Experts of a small language model: 32 SwiGLU neurons an expert.
Below are experts of layer 6 (counted from 0) of a mixture-of-experts language model. Rows are named router (the router's row for the expert), gate (a neuron's input weights, with its number), up (a neuron's input weights, with its number) and show model dimensions 0-255. Each number is 128 + 32 x the weight over its row's rms, rounded and kept within 0 to 255. Numbers have three digits each.
After each expert's rows: "mostly gets" lists some tokens that are sent to it at least half of the time. This comes from a sample of Wikipedia text that the model never trained on.

# expert 15
router:130161134135120112106092073123159107106141143105074081110155204178125144182197048119098142150156123164108097058114154155071065107110124120097146074133052114115137158180197143119092129083115114150101100085196152152108119120133171177158085162141150067147089184147157116161153132148078097133117115125075104158146122096134167097158103097125131134135189065144140099135166158103046130127119153079108160124142146136160170107140061168156156177084117093145103190089188114131177128125102110124166154101105118105123091135093079114095159107145085100157074140118118137154113120144072149107165125084147122169136137114104119165166160119156113103131131092080126118112112113102058166172141109144127154147116174160121081164110099120149182142125139106125183091210103107159078079139124106
gate0:135173093144075101159210180108086072068127128134105109180112173134145126113119100118151116111064114216116114187149115074158126131114080190103139120126111145080141114179085114165146132169134148173161118166150130122116140165139169086097099082109153119103120134066084145151108197178138138131175141087134122091119090150152062153140122104161121096092132139153188134115138164147106159102144135088123162154135162099133152085098097171112112094161069197123117165131121143132122126111074161126186134101180185127126098131143096138075193128130069170130099109082108121105113078176089089097113110108132145145163094175061186159131148139121121116086148151152134132179156156076110130124108153094096124111042156183110110118177102117129160167072159137089167078137173129175156131133152174
up0:199122083078119193124113243141106160151210133084182114106162128130141138142126099081093157138109145064131110141067083128130138127183187120084146130070144145144168098124126152121106117116067126139134112090127169170127152159108086112161168191038091121120103118198070152082139137118145109096108042178082131148145155145079078143103079120124114106106083109186173147098122115128173160154146145164196119125163116081137102131109132127136129110140163138087173165074120127142152147104164111161116045181128105144130114136133130172105096132142129115105142106115126177116114132128121040160130191131136101148124102157150170137088138079148196129120159123089127111083087092145108146097142079112168106130145122103148167148128112144135080119066116139171085126130093169108137170148137121
mostly gets: "+", "Title ", "|---|---|---|---|---|---|", "|---|---|---|---|---|", "|---|---|---|---|", "|---|---|---|"

# expert 212
router:138202111090089110089125136129128168144170127146106119105130204239196115145109107053077153105133156127111099107097144102130093120148132172015131092144085148143210147137206185131131139113145125144142074090167155131152123140116134127148156091149190096143070151128134110088147188097103106164126123100060140165136156106071123112153101098113135122076204126164167116148174182061098117118105158092118144141155141145163104154086071113146117092131117149101163197152135130193184116164173119174145175110165166081126078056125089117108161126145086183140143122096102186122104150128129147094145166102157097100168127095122143083112106119103088134101165097118128117134091144128104127140121104137136119115108105139146066131116128113161144140109145110151109125113163114152071100159167098
gate0:133115127087125088144111236168177109133156142083165139107138163156117101203157094127133071130176134057115116125162126094145152081081112073099128107192085161150149138122166119133114141127154103126087183117158130111164159091163163092062097130101137141157127123124104101189177122140141147093131084148151189097150133150107150060135092112129146230126150117154102189122212121143125157119109111109151174107121145145150131143106092089188126203104159112145104110154075118151139150127140146106149117113111096111140128173066117097080090094144098129120174139181138168155105191078115114080147154108111148114145146152165107141123130111128159131078142106087103133175068104108119117124089101176096073210118091070090138185152129147123102098125064165106088101099129167108142156104170162
up0:104086117142094123091126149111178152153110136059069142111118095185114160166157101107118105119122120069103137065145124155094139164165075178116166146156169115117150077171062163170100154131148151124106161146136172119149118088148070136052150167109157116163119082118117132218091123141123179116096149126118176117156134106120137126155153119069119141139169156100151113139158107162097086125136101095143173144135145120132114149202128076137093170112156113085164119115107090146187121108159152159133165133085113095125163078138159122084109148156152090063135099140161122172129093109130107099134105147108146106119120057100121088148217128175151155082141152147159174089098149115103144139128108118029173154043148059133141091124128190139114176151122121208170129138054141146107117121073156
mostly gets: "Kh", "Ag", "Sar", "Mat", "Cor", "Nar"

# expert 220
router:121200103105134113109088113144181144058177223138091029109157125157098044196159113145097164164150133159120081090153147105058131102123093131109141084175112138082154138179150166095149128111142111149141055116146127189162133122146142184121098104137176105122117150095110127153111128115044108142108158114095146168126134118135109181126130107125145115055156100176159119132134119059071136118164175087153117101149138143122128113089089085144135144098110144135114145121144157176139101166155142087167161114151133097174076145104147168165167082111130176094074076151065189109137136127055145119191129076117149100094154102103176091180125163130125085112147124114125081156059100128124150152145132162143150172114109108139071170120098128098140150128156157167155138099101155129085106135117111
gate0:139099137111112129207145060228141125163169201135129069091186127139133130161143070082133124188154104185113153085123160103127116116076117147118143085157168179112077125162136186099093101134119090099130149152123099135114174119122108183140146181104106139129071147181091120095133150138152141139140105091147108143172144138098129139191106113143200138124144164153077132217071100120136136107129167126149115162103121133129151121145113129125105109112085100127101158107081093107157118149138098112076187096136155111153142110069094073080159116167105104096142059191146150116127082193187146130141126106178101104182115156130151104139105163109110155086080114116097130117124107051093070104106136101111118144103147195059107175090084120133143131113137127129161156117154186071129109174166136
up0:136121121184193164075123121116092135074164152155185094168127113172186103084105167169094109074081131156135155153139144146129148150125107147142156134122122137139145118074133158111120066132150147147135098114076068144113079147172149118151133049128090122144139179112163118175114059105074132139149194149223123108101165162136099159096176170076149083072115184106140127106099071137112146127139141080100072130126147130093112114090161144093134154143058138127145110123131136124125123125150131100151123072107113092097143173040181100157115126127155167149058106155111093144149094103067112125161100168120161122139174123083159081150159120121079091121146132101119167083153117177179139089194128089147122110151074106108109113148141161048152168136169114201143173137116165158166155112117139
mostly gets: "41", "100", "60", "52", "49", "61"

# expert 47
router:126181167114131144126155145114179106079203148107120081117141162152176107171131109094088180138190134131110108116085160138063077110129096131070100076142084101130185148150173140169107128076184121212118056114173112158128114108155088156145082125134168101155093151115102100135112140152103123179055143105107161165165134101143122105154149087138123126132192120162147147153189161160078141125122178101132156178120120113142162077109061109142131128095155135110144169077145128204158114166162106155170166084153165088148077090158105159126131094085087138119162099113084132110075123169081146135156147076135140115051163118099128149133137093101087147128137115097106126158044132079097127140125124163121179126126091160138109109151099124161146117105146132098193129166146130150093071182195110
gate0:164085108162113138175085104143114096102127145157127133219168114162105129121157131086088200148110191133100151114127131133126113092128125076151181110103108160147116124155092119156089160105125129103066096120133086132138139087137146098037114125144117141105106224105182123100188125169170154159141104107119068105147112090132171076134105140147152102153125056180184129132149110160180082134135136081120089128078096144132140127079097118104103185111122116097078146142123094171092107148103139108060172085103146172133102168147078169097108185114132104172124149118096122075074159157144101177105141186096178146151161152137162146160109126102162126108187098083168136140100119112086165174113095150153146154110168162126142177117111151122068118095145212070188128123106183143109092098132119
up0:180114099117150067165128092117106156153148139149139127234096129107177151159105093113144145130160126155158088117102129148125110192130094090158156117111181100100132116072097150076135108097093182090174125167100179101142151144097189164170117165153135126112126171092145107111132109088122111132170127147143190086125169087120152170173102154129189121103126146133198108103103109088178050157103151169158169120143115158117189091120094091081106104131129117123121083156129049117108057118169103132074045078157083148129107123090061117094164097100136138216100077126154165161102091130129150095107092139122111117179134141088122138155128092130113167122098123112090093135146152113108138102141158137134131177199107128099119124080121172172161067133106049142155139138109164161122149091099121
mostly gets: "resigned ", "Young", "Dan", "han", "ken", "an"

# expert 74
router:132160145133079123125175127145151133061149164125106061131160151127141146212189118100144175178112150181107113090098144140089083091120142095090161090133096162124143113128171149134111119113140053137147092116160168101146125133107150154100136107148143084143074160097125107148122113165073166149162152101140113108148135121105128083143092099097153120099169140128163170160199171109117138115150194138090167131162116132193169114135068131153174120068128169118112135099125070156170087150122130164200134115163109096158133113123107097114174076151115153076093111167074198112129169137044113152195169074132137131155133092113125138171144121147090053139195128098118124105100136082121085142153142110101098139102150155115053124061062161183095136108178127128187126122117133152065102097133092
gate0:119113147134146064127169158118110088105197112189121129201081115181154057140108091148142122111209153111111089057110130079188106152086106095114130087167062137149155137122195153120088151091148118184093135084164081100119130124111126153030146109089094156097092124128079138161162120129133154125123127122112121169129130158112145194140121118116094153149120140190176190191126076076122166122155148105118106169134163095111107073106090115129116138153110087160170125076112138069153143165157153095178156112133161106104141100161126100100132085150111140065115181201117131141131164150145168110130131145178156106119127138136131116106055108106111142080084126079132059169112084153145134120139104057116137120135093150193165118145144142139126173134121117090174120116174113159087172174152122
up0:170072132114153136171062139110145078134128147150112116080102124145140111138131101152120112128108150101145162162184136150159153197108145097136116131052157103143138137080142088126182207098122113123100104124111074110111099162142132106146042144125122125108166067129119185111159115156123126127142137148108125134104117169057167156117185120137146092146143147155168070149092131125115126106109137100205117159136146143074135134046107167128106153155152143183101139128119115155083139183113142162143183049113146208130164165121181096218172119174099131129099066141132128131117079136139090132121166129169139175170184080067163130141122112112091131084125135112109172060094125137097095084176106119121093165157140069132179158153133047094126086136124093166120091107149144175144182161122106
mostly gets: "–", ",", "−", "ft ", "(.", "than "

# expert 98
router:137193109115111126130147161156145118055186210146106075083189172124131126174181079138085176122175113099117076091094128130063148081117100148088156094155101153079157143140172158103145154096150093123140080110141120196156148108123157185125145096157166073122081128102104073134099131161089114133125145118100158172147143109092126162139128101142148109068149064190156126114135134069109130106173175108110135064152142151172120118128019103142163122106178131086114132134179123163121102174148162125175108120103094111148090122170138144108152102136151140103115140142092206128136146095058141131185122114125158070120111124106173092126134152130172084104155111103070060137038168076070152153127174138110140155125113102110091187110121128170145125141130157141157124118131148127123098104122104
gate0:126110047157128134105169161137126167093131200088099059105161140171163113119183119105092109117138127089115084108087143153164132091177105122154195111124162095080175150094168165101175109113098120116183021141101116076132105094162179127184125081184159068142119120168130114074111089105136123134098135136113086099144131098156096144077148118141146088172144114165177135116186098164105107121125154162180111085138107118109093148161128181149192170130133126146116138191150137130084070156092116108161104112142123119111037155179125160115158148192131139184102161101079166129117110092071109166164085100173126102133171140087124125183126139142170106129141119104108143138116140164128156151128155125125149228107132113121062161120127073102085120112112130085103110112181104136134136096110095
up0:180125096136170086167177121145183175084114096108101100188133104086063160088168206119071143130151071125155167131191137093150091113122130137140142151164150131114098175125101111090112147138117090126129131129124080144100151128140135133083130110126144164105153167103156196147097127150158089120101150109152120095125069142099133155071161113151151141208099157128152110105138132149106107120192121191126143122124106129162137065181148120084082147164087111163090102140148172078116132103130130160119150117149148151119148118082101094130137097149098151116161121113128077107165072136171153121119134110109129082183113099183070141143088096190111139130099113056101127143152114187097201103122124146114219154219156105106119072114110045119157139155088152085183177125173095135125129198128150
mostly gets: "10", "15", "29", "30", "12", "13"

# expert 127
router:142194145135113144130149119119188118041236179157107038128156150123139136161164140116102160156148159163122123065152135121083131087101041159090154122113081122078184123159154162113112143112135083114132100107151126130158164085153142157162134075154144092120103167099114080142135154122085099143118138121082155173155099140105104172094135104101126119060190040149150111119126152097055132108152209091139129103132130138173109120104038148154163117105149143109127132174156127164139078185132174145180117127126101109136094133153124156115172107127119168101105095129078192113126138076073102130175124082120198106105129110089170093182129165135164115131159102080104063115066124107094096151131130144107129151157099113109084159099115136140152162139121136165158110150099151140119112121147077
gate0:121221109167140190130212093154159071136138122114178071153144128141155127139130153099110116157140177174142124095163112086089093096066097085141121125126123114100097108168178165138198100160098084136100154107124149121131128080152133105115098141102103091130127243126121179092133099057103128069113152121079133106145094107081114114124169094112140102154165177135112157128139122120089130115138122125044152116077123080107130163132121179095104164127160146158138112094193138180094144087062122187189116091091142144129133139113058115115182153172132133129057116148149152122102097107134104139094117098146109112096059107099127091093152080144083187161115110136141167137114116126090151160116172154142113117112146165094019111131083148113163154140150158167178128163130160106129127138138138
up0:160052143141147162083140177156140182124114170145115130166110144113099062099100096097164110105104138161109108149144086178128130086101117136134190109128136097068138195190099069161128076097108142139162098156115080149154142142140224184160080144105139131139113129164053115095146138107111136136127175136109098096107109122067106137156153158154183190106163120120168139173096092110086112111157064121098135141118176124115124175130128113101113094163099136171106146159148194123113171177083173164063178113112134192133152150164109114143066156093099154121081073090141112039145067099128130131127133106192113096144157090100078133137150150148048110106113129141105140112143086195110147132135096128164153164077101150147169116126097079122091126117132140132121151080152109081162093136135151
mostly gets: "50", "48", "43", "56", "41", "46"

# expert 60
router:104183098119117116137180154150172154082179147109110080144174204156156103175129133089140158144164175111112118104112156099054100104096157173084115086136108130153159114148156110164085118077160061143131065127169138178140121087072080198150103195119198123150094121102113091144140157141085131109144125099083167133159114125083125105122149091154168152091163097186130115104124144155075099112123133094154177154171092130168135084158085088167105111111134133100139162087150150205149132155176143102160149131154187120155068076110070150109147093098103156108129088115085130073081149137084153117186158051108121151083135065109148120151111146153153103166127142110069118131107106122092106155091137137127156116180147125107112132095092112145125147136157150144175196133121113115081071116198133
gate0:109139153170153111199169104204096087163121126053168143177159193146043091170206122134161126144090108146114107118179110126129138152085162112119169104133136117133122156173145122127096117121131132115174105109137105156146087132079153121157133130076116103180133163145077142094080140088091162107115129131115139147114101071121151144182123090121164141105101097040143107156143129154091081144082162113059132147156151112162039176123141111133123206130096131123141110123154141119125155154157160084122074182178063158119106132151139140113127150166107131118174086085143143133063107120134131188190157138123155108187054129083165167080151136153122059146137104112131102087125159154090092180113097123177123157086173142108105198105093118144114137082118163101177163146119088134150119139110150
up0:161186137190151086114053143108144116131111165161131103142137126126072150106132113085137141153053074131108125084148162158143098123090086119116156075114104158094110164116106140127169133124086108110033154184166136158186187157181112166051108113162128137094106130138123017122141110180184163090097180189091141161163166214155143142170094116173112174127116147124099149115118138098182173131118120119153065163108138079147117203103078062083146120155121147157136120113179143136106096107130187125100127141140094107145110168124139137084148167126156113167121158205158184104132124179112126165119147174129146125143097133155117104133107139139154103067140082102142128091136145125138089120132090093130175189144064143118121156144125118086126126122126139081129071103167154141135124153090135
mostly gets: "ara", "ira", "ović", "agar", "ya", "ski"